Experts of a small language model.
Size: 8 layers, width 384, vocabulary 26891, 59.8M parameters.
Experts: 64 experts in each of 4 layers, 160 GELU neurons an expert, 4 picks a token, a softmax router.
Training: a variant of Adam for the experts, 10239 steps.
Below are experts of layer 4 (counted from 0) of a mixture-of-experts language model. Rows are named up (a neuron's input weights, with its number), down (a neuron's output weights, with its number) and show model dimensions 192-287. Each number is 128 + 32 x the weight over its row's rms, rounded and kept within 0 to 255. Numbers have three digits each.
Before each expert's rows: "mostly gets" lists some tokens that are sent to it at least half of the time; "comes before" lists some tokens at least twice as common just after its tokens as in all text. This comes from a sample of Wikipedia text that the model never trained on. Tokens count by the router's weight.

# expert 27
mostly gets: " On ", " him.", "y.", "ism.", "ence.", "ed."
comes before: "| ", "4", "5", "3", "7", "6"
up4:168079083165137204177111142138121095076149074175165118111139144116154112127107120132159125147175146127158151110102120070132081135172124197168115079078144104138075075110115149167146161087075077088153128160096140139155129106105168124118111133134104080137139153181170100120113132090115061154
down4:166145119113167071128105173149140111153137136176103124151124161122174182119109093131154104114167133106192143136139113116124132173099126171098125150130111148083127134195125096092135129163092135135187146114135067160157168099120119079119144127103124120116132165185166119119145107095172118137
up5:120172137118160140167133126113161173174120117141145135135134112123130083087118187196128115077178101136167167122122096104154165144169102134090078097134128161125102122098115104133141156086114074116146149106175146116115110101108119153142089165121087078082101110154161110172153103155152165121
down5:139079182095084111132151174094098130203084121129121131114191133141125098127162094055115165140136081123129089137129189131142096095115123087149094080115150188153140139145081107169103182055120142170133102085115151153089112184136107019164110178134089100055100157112120106081115151085138158172
up6:152132131143143142157149138122157115192137185095047165133097172150116133137103070113192116151147141128112141117146129149113127147138129177180096121146098129132108132141144147157155165113169101028149124079111186084109140162126129095137108099079100071126095119186150154084118080098164148153
down6:089141133080138149118112121064123096103174108191084101125130179155138085110124124197155057159158168050160110073146166110138110156136148097191118085103084157146119127064108122160159140132129077078093120136123126111172098136110162159115151058146068134127210132132133075137138168097091149135
up7:072097165141115151126123159090111144162160123192134123153105054132120104147183125134058150179145169127094156098171067143117125112143135166124113115153121145195126134093159123131127099108160114134131143120155161148132111149112120115088125146096161111177126113234162149116120093072144138105
down7:107139159109140149119124124158137113091114127157169154132122148108107132192182122098087170168173172167105084122110109130133172072119168150171120118164063166079128142134137103107113121088096137184140155142121221078093156090125104149162093170124108066138151097092182183139124104139092085164

# expert 17
mostly gets: "\n\n", "==See also==", "- List of", "- Born:", "| No.", "==History=="
comes before: "The", "===", "==", "In ", "| ", "="
up4:097119107099171093125124110098152160075154119134124161132117118112138170109150157093157154119104124146190143114123113159151129117111080148106117136118160133132115091089116163155183176103134140144172134166161175132141138047163126146099173171152156159123138152137134104145160105125087141128
down4:173140176086166111121131171180127099094097152180140166134122131156125131155131098117110150149215100136112142165112169055156075128134120159134148057140129142140082178111083105119111122145172143173148097121113100100141156087079170099107118141120099113194067162136076106124149121088178062147
up5:163173113151089148159138073134140178107120107108186168108209161111128179131110122173135135158162157124163065109170143136142129168134160091111140139111124122139164060177095101122146185055135123108124126037085136133144129092172105114174093168146122098107116113150204155105162092085178118146
down5:117119150149117176098148090144124143153140133105115104115087118110135100126094087096084114116126110065161144141124053143119116102111159082139148133116165101151127208107114180138150095142116171122097119113100047133067147134104112127078143128104139090176071135104140157124143068122155088141
up6:187100164107122132173075111127122129134128114126136141105124107180141134083145133121112054163088191140111127179160106133116145088101140185135122173130021142119092094113117136103111140109083140110146139146150182126102103160130103123102079145144097107142106105145177164142125065099107099108
down6:124087166076175166129112167130117086139124145094096110078083166138134079131175109113129156165106067069115132164127096048171155121154123142117144076105153116151118109148115175125116149156150072128155145137155148108091145150152119091161120106059092135079112158096233103082151152160098101143
up7:149070125168159176132126112127073176062187078168123140147167134119125112187153122140098129114090142147000079106109171117072150141128129156129171140167142110132099180121108111156096132107137162151127122107109090151098157114134143120129179156132090182181147143126090130140147196156172120142
down7:159121116156173102095143077097117131130126097120112113130114123138123050153112202129113132135147111102173187113157082094114167147084094078135138142123141056141110083122155157149075133172144121093034109148158130140118087081163091189136123148126127115111110086088093131132124097148086123149

# expert 14
mostly gets: " East", " South", " West", " All", " North", " right"
comes before: "–", " |", ", ", " | ", ")", ":"
up0:127122126109098112135119192121123126149100135059098121141136151096142144088155190094100034158144140137098139139122134090123108157078124141185171098146115148161144145143170090084177118112117163099129136145075096080180173086151232102129137119170112168123098161148101128179127118154135110143
down0:100170165156091114057204152082147091118130093105192093149141123128139097124112168078139087181126115150122103161128162121163076112143117098090168061112142120129096157142075118129145097105050120130094089131147115086134152089151122109126141161147137138105154098059093151102127128092142148105
up1:117126152155111087112115138131105185075145152145110130099080131171113129064123082114115121172149175125146108129117118076151114079132064095121130128139113149132096184094132094090152114152201189121114126102125117096172138147133186071166189111133080139133070189134157179172143130126119161140
down1:154141115173089176111141138168098214140160139089132107060072121162089090125117077179170162167088072193111128083100104174161156135133161136102070155128102129150156070105110072113123167175187137114152103074099139200158190102159175153134104140176071195111124155135091149128101119158212126185
up2:109103125100103080125206134123161178126130149105086060139109098132134132119209114098079155171085156130123118163127108119134154151146134083105165098160188131079117182152179103111112126150135077088096135070093101087164088098122086088170146140063106165157153124096140104152132156129136111115
down2:112108119131165116075154112074169108117127148136111091080132120099131131160153129102126095165153086129129178105122141083129118115129149103164170064077152208145145137141112158147139146116116162173109141183127135102136218159129093129127113132126140162093122070126134122121083147155130157109
up3:130094114107122090129136139192183138138115121148145101046111131138110074135073180148110094117140162102145111129136084113159140101065151117088092141131140086165142135217156110144099168144173071167092129057115090151071102061173099142103210146089154137150104154151172135147074143161131121160
down3:155164183099140122129066157111146111135151121159166106128134147067162093141116175084173165168098144131168115059108116153135133117122148143124106098156167105096104143145200131086144166157102093133154115096130094177128129114205097111078060116116144099182118103173133163146100121139189110106

# expert 61
mostly gets: " five", " three", " million", "400", " ten", " four"
comes before: ".", ",", " | ", " |", "%", "–"
up4:138109123113092094125116133121142197121106149132130116098160055130144116151193112082080084076107088166164091126092131160098142138136098137177121163151139102125105113106155146180147129134142134173199154170124207116164091172180132116119133088107114127080154160170092155154094111106109121130
down4:095107091175140142126110119142124128184092107193149111149119105167170139156145118100115143054142107163108131144159181154099145120137080129124186110091191150168047102132132134124162031122157094136129047132160165126126157170116145115125101166108136116138127106097071197120134158153089075118
up5:071142147076128136146110105106123152182125110130134118096136184135059096126055119128145194054149082153071177088115108164155164113136094146144093107103128160156156176116130148160129120072117103143113158154131137166126092073130130082095171071122084119162091113146175115121130173149103128102
down5:113075143134174144148128119127105132156133162136137148145089114128094122099139150117079138108118107116189129163166052173162121058162127143106142157098114097182200134128070120121114048139119200160105095049167109170105122133097133121182095146120134121144144130091110141197165100128174162157
up6:061131124124168139135128111133088126165111102130073152158151091096121119129122076106179132144142055139137094085170101137111110101127100137125142149115091153132079085111162168112117137079121094107180089125084099139125165187133157106235125087108114090091128124149166131138113155123127119087
down6:064129149137096151122166135150169149193147081172177036174187149061077152181096176136157150172131130127060155185115122108118112114159165140155122128113132124069109137069195114132135109183155148123119097107149157195103118140142147100162146100157128062126080120106132055133142190123194138112
up7:096080155055102125163102162109176088156131126106097151112131160206128122096121168099085117117129109146139140129114145064158139096175177181136169123148156140087098150081176111180118118102099140118096137120132151122075087080121098103138168097077136132137063150124109132128123169037133129139
down7:170122154159164104166082102126128075122091144153114134095126108113048138165193196163081177159095083133169099157133135226192153146137119073180160161100186122161106067162056131115177164165135081131137140127128145094124153118127136181090137095152087146177173108151122104141104121156144156166

# expert 26
mostly gets: "==", "===", " ==", " |  |  |", " ===", "===="
comes before: "\n", "\n\n", " |", " |  |  | ", " |  |  |", " |  |"
up0:098103151094118181093111053140149111161143135135158059108106151203148165097088083162091115144067125112116107108126133091136066130083163116133135161122173120113176093136163190163129157171164127151142151114154086148142142107143193147170157142110122154127137174154147161116141087118152115155
down0:135146046105117144168102103142136121106105153102099123109163109186167138144152104141124167119136093101182080078170162151179068134103091188110172101146170121098159143155142141158162105102089119183096072189160132124163158127102117155084085177154119178101095052129093103157122121080090179100
up1:207088044159121126116081133108118140162130063157120065076087131088098155102122118127085164162168170133147199125185163175098142153115144141125100084096163140122126114111155133091175176100170127137155115125068056142164154104119148136128141111145130149093101152168077103123150152177161085151
down1:137144102157166125130152161173113126101123109092124110079109173092165100153150119160139124110099136137163213099117115142131152143111121100131093101127118068112113096126132133133192093136228115120107126133119126208119120125122131080149105132123123112142137096052141127099091092108123172197
up2:185171149090119164173194099076143168111074088122163178092112169136144096118153159160131141086105150101079098126137071117094182168143159068114072068101176115067015169119128104129174142163123150101158125142090106067130048119158093168174068117087160099150055115125109129141140144131120152139
down2:020142084133115119137198145085144095114058141141104098138116101150137114142135093147128069133172149115118126133155126101088142134180083062120175130092148117162137126104130105142087154141121107134149101076117178107159121144134121142132098159154122150149128084092117166159117137073081158132
up3:108081164121100166158138139156176164122157102151128140084126126200135155175128105143053131138119132114144070174071207138086135108100126144155161105127130142136125140158126245137126150138136118141137113092122119129096135149118132170110204109093108118185058171139153182114136112084102123132
down3:155137154103126142103101150151139134159134161179145100156135113130124150105141128165130178200137092129065147066182116177125066123088158173073174130152143119117134158156191156084018086116131103090147151119123156145182130153110091123110113145106120151202079082116143192116088235105098171125

# expert 7
mostly gets: " | DF", " | MF", " | FW", "- Species", " information", " medal – first"
comes before: " |", ":", " | ", ".", " (", " |  |"
up4:173118084102136115145123143147129123149151130164074082149166156130107137148138108150191118175118171057134100040165184140118113094143143131152169126123107117136146141140114181118173139139120158133097150220118162165121184135163059104148136123187142124119183123074083051131162105116117135097
down4:155141063185108122168203110106157103092060064205102072088114089194183123123121088112170174127136175161105062150115132095110141124157112103138063069166163141124168124057109093099120132175133084100120130125175098138158131144104135127092128138112097113134122176116077140141160086109081072106
up5:161061115075083080143147137114134126106121096124126128094141166075182123101134148088164131139136126108113126145140114133138121102133141153089076137141163149134115136174189113112171110119127054153131121128104186156126159113151087093106167120115100144106071162110143130056092112127187111088
down5:105142171145116130142084112142122151169121072034076118100118154135183237063122115132116094117091127123075090090112072124177160092150117122129092161085143110098154126143085125154089116169115182099100166165075102181160166089093160196121109089085149156099201121097117119129142145149098099125
up6:055113121082128168166151133124157155142115121117137093136142095151144129146191138102123106155078146109082205062174099107122107125068115067156137108192171171161114152078106130119124130170090107143125245060122160180178071136153094114146126119082154154148130144125138127130093102095114155061
down6:133110172170145170114116196092127091136133139149120106133108121063060137151076108117128155124108074158104135105114108122132148145172142150100111154170149118090059090156162123118178152141077102159178076162167119141132142077102134128143124135158056105088080089130177077172142150118186111186
up7:106140109138086244139041118162128150169120132142133140163135171088136159150148129106153109145033089136089081079076127143105139147138146143120150139097151160129133215136150206115152177137137099163116148121155123149156137096195127143128103095118106132128133091150154113095102126103080188110
down7:119119130121092134083156098166091149106117194117124121120088196126210160083131135114147109098065102203170157116120140106172140123102071123102192187091095152118086091164205108117117149123148139125130150112185121103123091117139149137148152120173130117117106086133104124156113132109090169117

# expert 21
mostly gets: "\".", ", but", "es.", "\",", "ation.", "ing."
comes before: "\n\n", " The", " He", " In ", " This", " She"
up0:164100136095167147137190067139091157093176125104124109155146137152121137100157127097127150096143124121089075147100098160067145135192054150196094152151112071145138116134081063148090129134178145140142116077125090058147155174100060095078104148096098128097097113158152127113128124082129141156
down0:172077084158138122147069055136151133132170164095127164159120140056150148109106117168133102132102124063111120138101221121095106125193172145174122176102112183090077168098119160162129095121169158119114113132112071112140167186150135161108085089102095144103160098082113083155153089148164077150
up1:118123153138177092097207112127185163147129126080166141099099126062085109151199093146091129194047119147106109081137163095137109177119134106144130203134117160122163140149151148096111129147180120112132140110131129112137108130191132141174106129087193083067122128120113100117160080134082075203
down1:126096158149179132070084146139151129167225117131134101126124123175140104138086166129104115122144114105149115092117102098116170116099115123096108131102109117141073151161176150100155114117136136183089033133143107141133155096152169143051134139203138120182109151157097160109069142107109186081
up2:099131111159112128126135150162114124136079138166143171175200144144107143156059141132133101139178152104107226130089110152094147192126133127149124090147116138153173126080188129140159164121170117101115115163094104132125173113105168086183148144181103149101141121138182128134117134163164165140
down2:069100116212131130162084122151155084152148152118160126128126125108185115171125156147104126112106112144087182096155167092168163079120194130121125115151114143140081141146149163104172105052112168132098113134101125122148121092139091075075162089192116195131144140154125129118072105124130098101
up3:121083103137096141092136098118093120124173067140136161138126115088111129092077140121133116116079122122141120141061128150110154113075149109137115104198110051104176079115125093128092129125180162137111078113114142047161205092116137133115104181123141147129109169117124153092122126113128098147
down3:091143134128148129121128078080098121115114106156126102081162121093124103139162107030118142130090113062115126119195156127136108119156154117159134125116122126118173149127125091115115137105114120093138106139146087184135117094109137158151130168182113122122142080093150180131133145117083167165

# expert 20
mostly gets: "- Born:", " round)", "- Born: ", "|---|---|---|---|---|---|", "Personal information", " | | |"
comes before: "\n", ": ", ":", "\n\n", ": S", ": B"
up0:153156221121087144149141120062107134093137095104105160154098176141138161130123164139173186178170101095107087101169105149113085139075131119140121158127104113121088153113084134119075133134212125056177125109132154130104123082023088125126133112069117164149137170161135128135120122112111108112
down0:121095171171181102082117145113004163130172110118185144085159100115152142149170124168154117125103175182115156148073163118118170081168128131196094117120087166126162067180120162135154136119121093095105096100176134185090111173134135154102106119174123074165152162108126129112097132160120134110
up1:107118116111106085110113193098119173103144213090113133137140100095121111187052128080108151145154150202201077072104157144112159149122108163154144201166092132128120147148120178132131077137134158128091132145121129156168119107102082142105170185164159071164105150150140079125159183162123157118
down1:072160110114109082099111126098159174169129157160104152148152058087132111155192112099098116181147106161163122092082104120110137151147123116179120157119091149146153103090119178166170121147161145184119103092089077125145114118109185104164150126148144104119138178095154151079166196126162164170
up2:153154146172103082126130107091130124079160091157119086105114109135115126116160133096161203214119199156124115152154185121114137203082119139134177183099118146103106078117137135084151135138089202110119140104115126125125163087093167179173182184075195133119115161095076131123121124141097180124
down2:148110132112125102133091145109163151143135111152132089125147087125155112151191163125133206099129147120120150164153151100105186095100151192120114127107126098098134125117091128114132079143146113143096137136159108115164112107107136132099145075110109161205082123094159119137132143132196134150
up3:120156142134126083169093152089134129106124132111179166148128086113175151187122167110169158106170137146145168105087067120103127094151181074124136112074143149111115174152171093106128095106135096122170142188135140126154140147131143167122110089101104097101084112174085122110125179194081182154
down3:131110099171077140066089168178108115165077100125161140136113129151151123138155158134130118113103095128175130104163155102153114133184169114068150126153124067149059169121137043123114117086115109064058149130152124081148123128124141125141131146107130107068191115134143097140140092094096122181

# expert 60
mostly gets: " [", " •", " term", " *", " US ", " “"
comes before: "| ", "-", "|", "- ", "  -", "The"
up4:140155068154102083137158120151106153170110106236116145103073130146137167042148096083102170066112138121202128190090142152087168110110107173121114150100131140119160143086188120107100127100106081155154120129192163127145129137140112094186113142118079062109110151131088157109092130092148143170
down4:155114107123087149123092124132077181111173141107127077097132165141134187164093133143120171153148075118121139150096141151074129155148112099131113124121140115168142148165104136124137110160098123150138110113120075152069150149100127111121170144125160158110135162161160099125143119103129166160
up5:145184157173091119100141126130142164194177094153116133105098120181144052100126099151131187175124202094097113155143126107091139096125140154105131167148149146150127090133104133114112135088106127087151173103142138157105094116153157137134162178113161142109175113128109147140117132118174084107
down5:118120093086162130112157126112067155106124100122147059136180132091171127122131132125125107109102103107156172126131147127122135121135107119177108108140101140136076141095151157143165118128167103135182124098164104136143143111134165118097111115135094149112123128129132104087100152099124094124
up6:099142174145125126142161108158132139126113191132110144152078143130167100100111142178099169129160183089129133121117125122135127105103159100088161131179118160120145088131050121143143133108138163065133142100082109144145144112096103149147106157127182129167134141121155161084144068178169098072
down6:161120069150155178151157101130121140111072152189130094120110163144093111151183091090115142099136097124094159137107157129166118067156107099131156127159120147108140144111157154111130165097157099111173134124137159105107146101118164153053100086118091155143116129076133126171143118124152122131
up7:093120138105121108143165126105077151167134088185099085143139122101122132121160171103114045128187135093127144147119160160096110124108117140156111064096130147121143083071138138117089147155124155120132140052173169127143065143134185124164100109153187162099175157129104122105106071123156087160
down7:106182099180135127126124124121160118121101094109158196078060093072170131108084144077214114134139149073124195189190133125117166143088124131100159158077128143175134098146105152100147191096100076168140083137137142050121138117131187137116149074144111109151164144089160167141107116073106082124

# expert 10
mostly gets: "idae", "; |", ");", "ensis", ";", "Scientific classification"
comes before: "\n", "\n\n", "1", ", ", ")", "us"
up0:153093091071133135139081115155134145145144115154180130138152128096104122130088156163191134098098166158183136156173126115098125170185124137156163079162108040100146114114162159133080137140073168116156134126096157070161068115108157125157106128134144134212101122130135081119185102114123198110
down0:168062068097119091170078098116102088136161050142091173127159128112168195154109154148125137164093070126158122102125126198149170112216173152067107115162133179083136138155096105146157175126161150076167102137165102097150099183092091077122101121142134102134117091132064110189076104048127149108
up1:114118135124168149181140130076086125152100097114123145130250155085156137101125132123186105113093106143163143034119178075098132149075156114185132145107135136103154083162126132157147179071097145168098128107137162154128093123135108156086132113131114102118132091152134137105148111126164143067
down1:160104142157159103153064149138121066129103177185059167118147131139148127099143149128175049169119133084108149121118154184141146136134124134187120135142142171112110119138127145158111145117151140116102154083175131143142074153149099086194121051184151136156107130155063135121091148122138121101
up2:154129117096105184097134102120091108142100177105151152166118100133160159190142145094127125159089062121106113163103140121134087056096157137092078080097102137135154132234185115148078147148104131128165125148113132150091130155170145143159147165130120099102167140068058084174066118128140129140
down2:148079114146180057179102092109063103118100108119098126147133138110128071165119160112146054087141081090131147136117082155061118092064119105139182175138178121120115135068103132104068126104122143105113095130157093138107078091109127081143116152159125099154183133080132095200177102113155119130
up3:134121120148146095137124141171110139185080086098148111192149161123093151130101158125110130093185133132190148117102114050147194136113141137156101131172140165131080080142153126197169151114127130164035143047146049130131054046100089145081173094151059130095099118120178140130185147219113119134
down3:217133101134109131141146093155142103113185113104111147157106103175123106140177119148143164112158151112128137104161117108160135191142157107129147093174113193162151129082086101134187155112146132130124165148072113159101151152120120110077172096149178132142138107130113080079141127111101154177

# expert 19
mostly gets: " an", " In ", "In ", "″N ", " An", " '"
comes before: "1", "2", "80", "81", "72", "100"
up0:054180132078120145142174127130179118139221136075097093115126160098150119111140136117113150120096155182152118078156119097109179115160105125080129163177159127110066136092139151115098097145196131143170123050092134168098127138119137240152135088090150048097097094135137143125195152113149191171
down0:099109157060156122125134107097094143114161149158108105118093163160117160147054179163125120119121127135103118074060098134122150110149139087140061149143126091078164095102141134129115093124158127093110187116102085083160139127165184146098113156093093112119126157071119171163135144155186100170
up1:174173122200154117145137138110101110117107112058138121147128132093132129172117141109107073146156138121128146115176169093111069082193075091092131193175076100068142124151055129145111114092121158118139155143160106156136148149161106142134120114173182137129194148107099153101165073150150106097
down1:166118052107121078108144135107132122119152105103107162095072133116125138136106134168132136115110141119119117144117093149104107026096136123120149136130118086104183122152121117159106109161139084111097183155156174144140090116151107136125157151179111058139130126145089113158146089131117108149
up2:109105056109117133147121110162158206066185118119131185133116119056100127148138110084127141131127209186097133158083110144111164117105120123155193104116091091154102058118131122150087122122176113124170118090139128127109091131082119113125171125040157135165081177126068189092139096160173123099
down2:177141135161060081142206170125111098152096137103110161099088098078077069112087105057094080164093112153201138102111167151156164162162127117134144007104074158104046130126121106091139116135100203141069152118138131178137171102121137118138106118105162145160173128117186120113080112080103128081
up3:087127103167076114166169128214166199165162130129150097117159133170124185136139090165070144165110117187170193147136097138135077114087199158153163158122136104085106128141171184155131129139207127037127174121143178156163115127149151164100125156089106111090131205133134092132138119118135111074
down3:190126155140054133173102171171074111083072076155151133103121086102115082195114117150076115139150134128146159127133071175099147174102110146212156112081142146111075174109110123129080128139135157131090099170179173171121106128158090083124098166235088134102182132089205070099158124157112118179

# expert 28
mostly gets: "°W", "andidate | Votes |", ", California", " % | ±% |", "°E", "и"
comes before: "\n", ")", "°N ", " |", ".", " | "
up0:174150107105150091115211172075149104148124135166124153124119120152143132191117133100117139121152119132172134170143147116147154155115104130137161154138117106142104150127111127115104155116126168111104166108096125168149119105180114149129122052155100137137080158089113146128038165222085172135
down0:127068045108174157141142093102082096145175134161123128154140161170095135171122107111119106129164142129171160085157129138139141123116173103130142115129054194187160124126160089149154140107081151197118137071069185162111071112112148098108035074145159121124116106128128151144138158133103108129
up1:158115118173140159136097133185158151135143107156147117164123174153100082116147191105105118143108182139142130139102155092103126138118132054154159131136166176107105052142138106123102080123155107141115098107117114105139129118164122161128125162157102155149163124125181073120172151175083141147
down1:119137141150135165116123063121120130150072118129116086149136087134070142110106069116155124149151110080118140099146144204116110110142079112153143099180132127147193110120089078096126135097121133159088135070150112138113152076112127171122103116094094123155111153128132101102119138118099140192
up2:107093108045119109067168109124137158111151040139093200125121162144103126144131100135115105140117218118169187115165155138134121132147179089182098100115151153128119093100149111151111115116158146122090117152125126034157093120140107114110126126110121130135099187107138156112115116073146098151
down2:124094211096157099123168133065176112201168118167129097143128054157137109103074116143104086144136163117136044176161147126184095052134127102161116104152100135149143140160127065119218150065114094155172059187119148197134125120157129110178150129112133125157146161112127126115125096163132139182
up3:103100099119157147145166152132118099113075078077134122099146118115159164076142136124109106103104094122133103158167128082132105177166176154143141101127182110112081165074057100150141124155098170167097149141122123164154129240129117117153137077115170153121065125105130161112160156160112111110
down3:150139090087100129099136148083151055131129100077136114090148114149124148165161090081090132129083122177115133101112207080139090082098108177097111179155165074161099061099092077117086125114081106177090144131148158092144128152112137130129106131128141124125101141074167122143128157124124140164

# expert 37
mostly gets: "In ", " In ", " | .", " in ", "ed in ", " in March "
comes before: "1", "000", "2", ", ", "010", "009"
up0:148114100151120114169101133112080125158169112112139137163164154065171112130147148143166064138131116112134109151128116122138089120187134142091109030107139111109170194080103130125091141093128147175132166131086115207042084088193138142163123170188141091118171102115087154177130196084093109090
down0:119067137130151105139139141121111091057110106111152167111150133083084126163192105096115113066122105114102151117142117153076121128107149092117113046131099133058118099193140148077139146145108081167069116150115171074073133161157110085132115066072190142136146093112199140154134178124089148174
up1:109172140045122124120159113122111126104137142134124144074150131152102119181141154109079111073142121092138137097144134125097138129132028120201149136131149132074114133072140121143121087130097116091149117114186185150151049183160126112085149126151132143082132148123113119098073097130113143116
down1:128118115110075128124133130118167156130123086141113098127184204104115117124180066131108133154171076155139137091086085151100139145167144093134109118150113114125193076122153137220086143155169178138090120170098150092143148114127158182135167133147165157113125131118091132154141110171144154125
up2:095109126121127130117137127155138123181131074131144150167166124073153122162166162163157088145107141040197060136085146127097168099118167090146082084165218153132123100114155075136123191115124184113121113132175132116147147119083136096123102129096064077122072162145188099062063119090090108162
down2:137095150188136167097106092124144127124151073085101080172154137116151100091153154127133169099079102136179156165106196129109147125099090122140122071173166138135116122073111141060152159090194184118108047147147159135082128084118128063083096148124060125186158129109116120103169147118123132167
up3:118107087078149139143192097198181120178105131124097140121150138159140133153154138128127090102126112077157088132128131100126120121209127132137110095141163162082113092096127137141122112072115165128125170077109110102096130106102078082092127077086069101120137174161118112086134167097081217136
down3:131161179150139169105156130094136131098133145120089128183127107109126107103198097155185139082124156121093181188151119161130111101074081142158151101132116115134054140136124158082145155053157107123112102155162090157114168104110114158140113128141108121171106114123128138138144141073147099153

# expert 12
mostly gets: " =", "\" (", "-", "i (", ") (", "o ("
comes before: "2", "1", "0", "\n\n", "3", "|"
up0:096113111173104199110138110024135136092153134124135099093142062151124118123172072103123166143081143157158057171165108157086118163133088156063164207109102083107165155174124196098088125065146102178150124138085112169093111115132128130120113174131156084121160118165079141115135166200160091219
down0:105126089096141112091140118164179165116070138089172108163186152087146127097094101139175146134111124171138089144158110145118178125164164135112120146138147152071165148141126174137139067111146145189077171097182080114113143143170105141117121134130152091161124091132170096116138079126157102172
up1:113157143108133170114137143057083161078147120136131137134126129159123107233137139098130127179094147097125083172115122152135145109155174125110117191081155176108092079113137160142124173106097124099190119052116142081101118112112172102133128187093118091182011083178187107094152139121151134172
down1:171156132113173166127091148102097091119141145112117139075082137152169106128074103108142114096155113197095113106137048110105156089117126114121068112134135107101111089117122139085135140102190158142104158111127092102062160123160159125135094120139150108139094114158058233155169093072177157088
up2:126151049148102131169128178057097148162114121089123115145123126165138132128129188115160116128123192084123145195142095116111138141121150088161186071163135109102083189073179199095101150159149180080152127097097053075146124187169163104146083104121119107130096088159147171115155107105141080077
down2:166176100134152185135104149151112137160137139134143148084096155147123149135104114116088126147146115160126108149149096124115122089083062142132132202066146123084153140129145111145199117134114153130109117130130060121180133131113163136141153106156102160093150111171095133098124172143151144061
up3:145159130089051164112159152060151159143142116090130161122134079113148139134096084142102125128179182137133116122115186105116107114061111167164147079127113104161096117131124132132092126115156139096130171134126094108122132143101070109127147143109087146121096156151195146057107150134107148134
down3:161181160131104090126075112116162150145121160105094128168084155099128091101151044164114161089181121110160121150148128114150095106149129107168098131106094086124155108132142092134151202153158235118137101143153120078151142078106124162099147162208136118169144162203121160174177132099114137132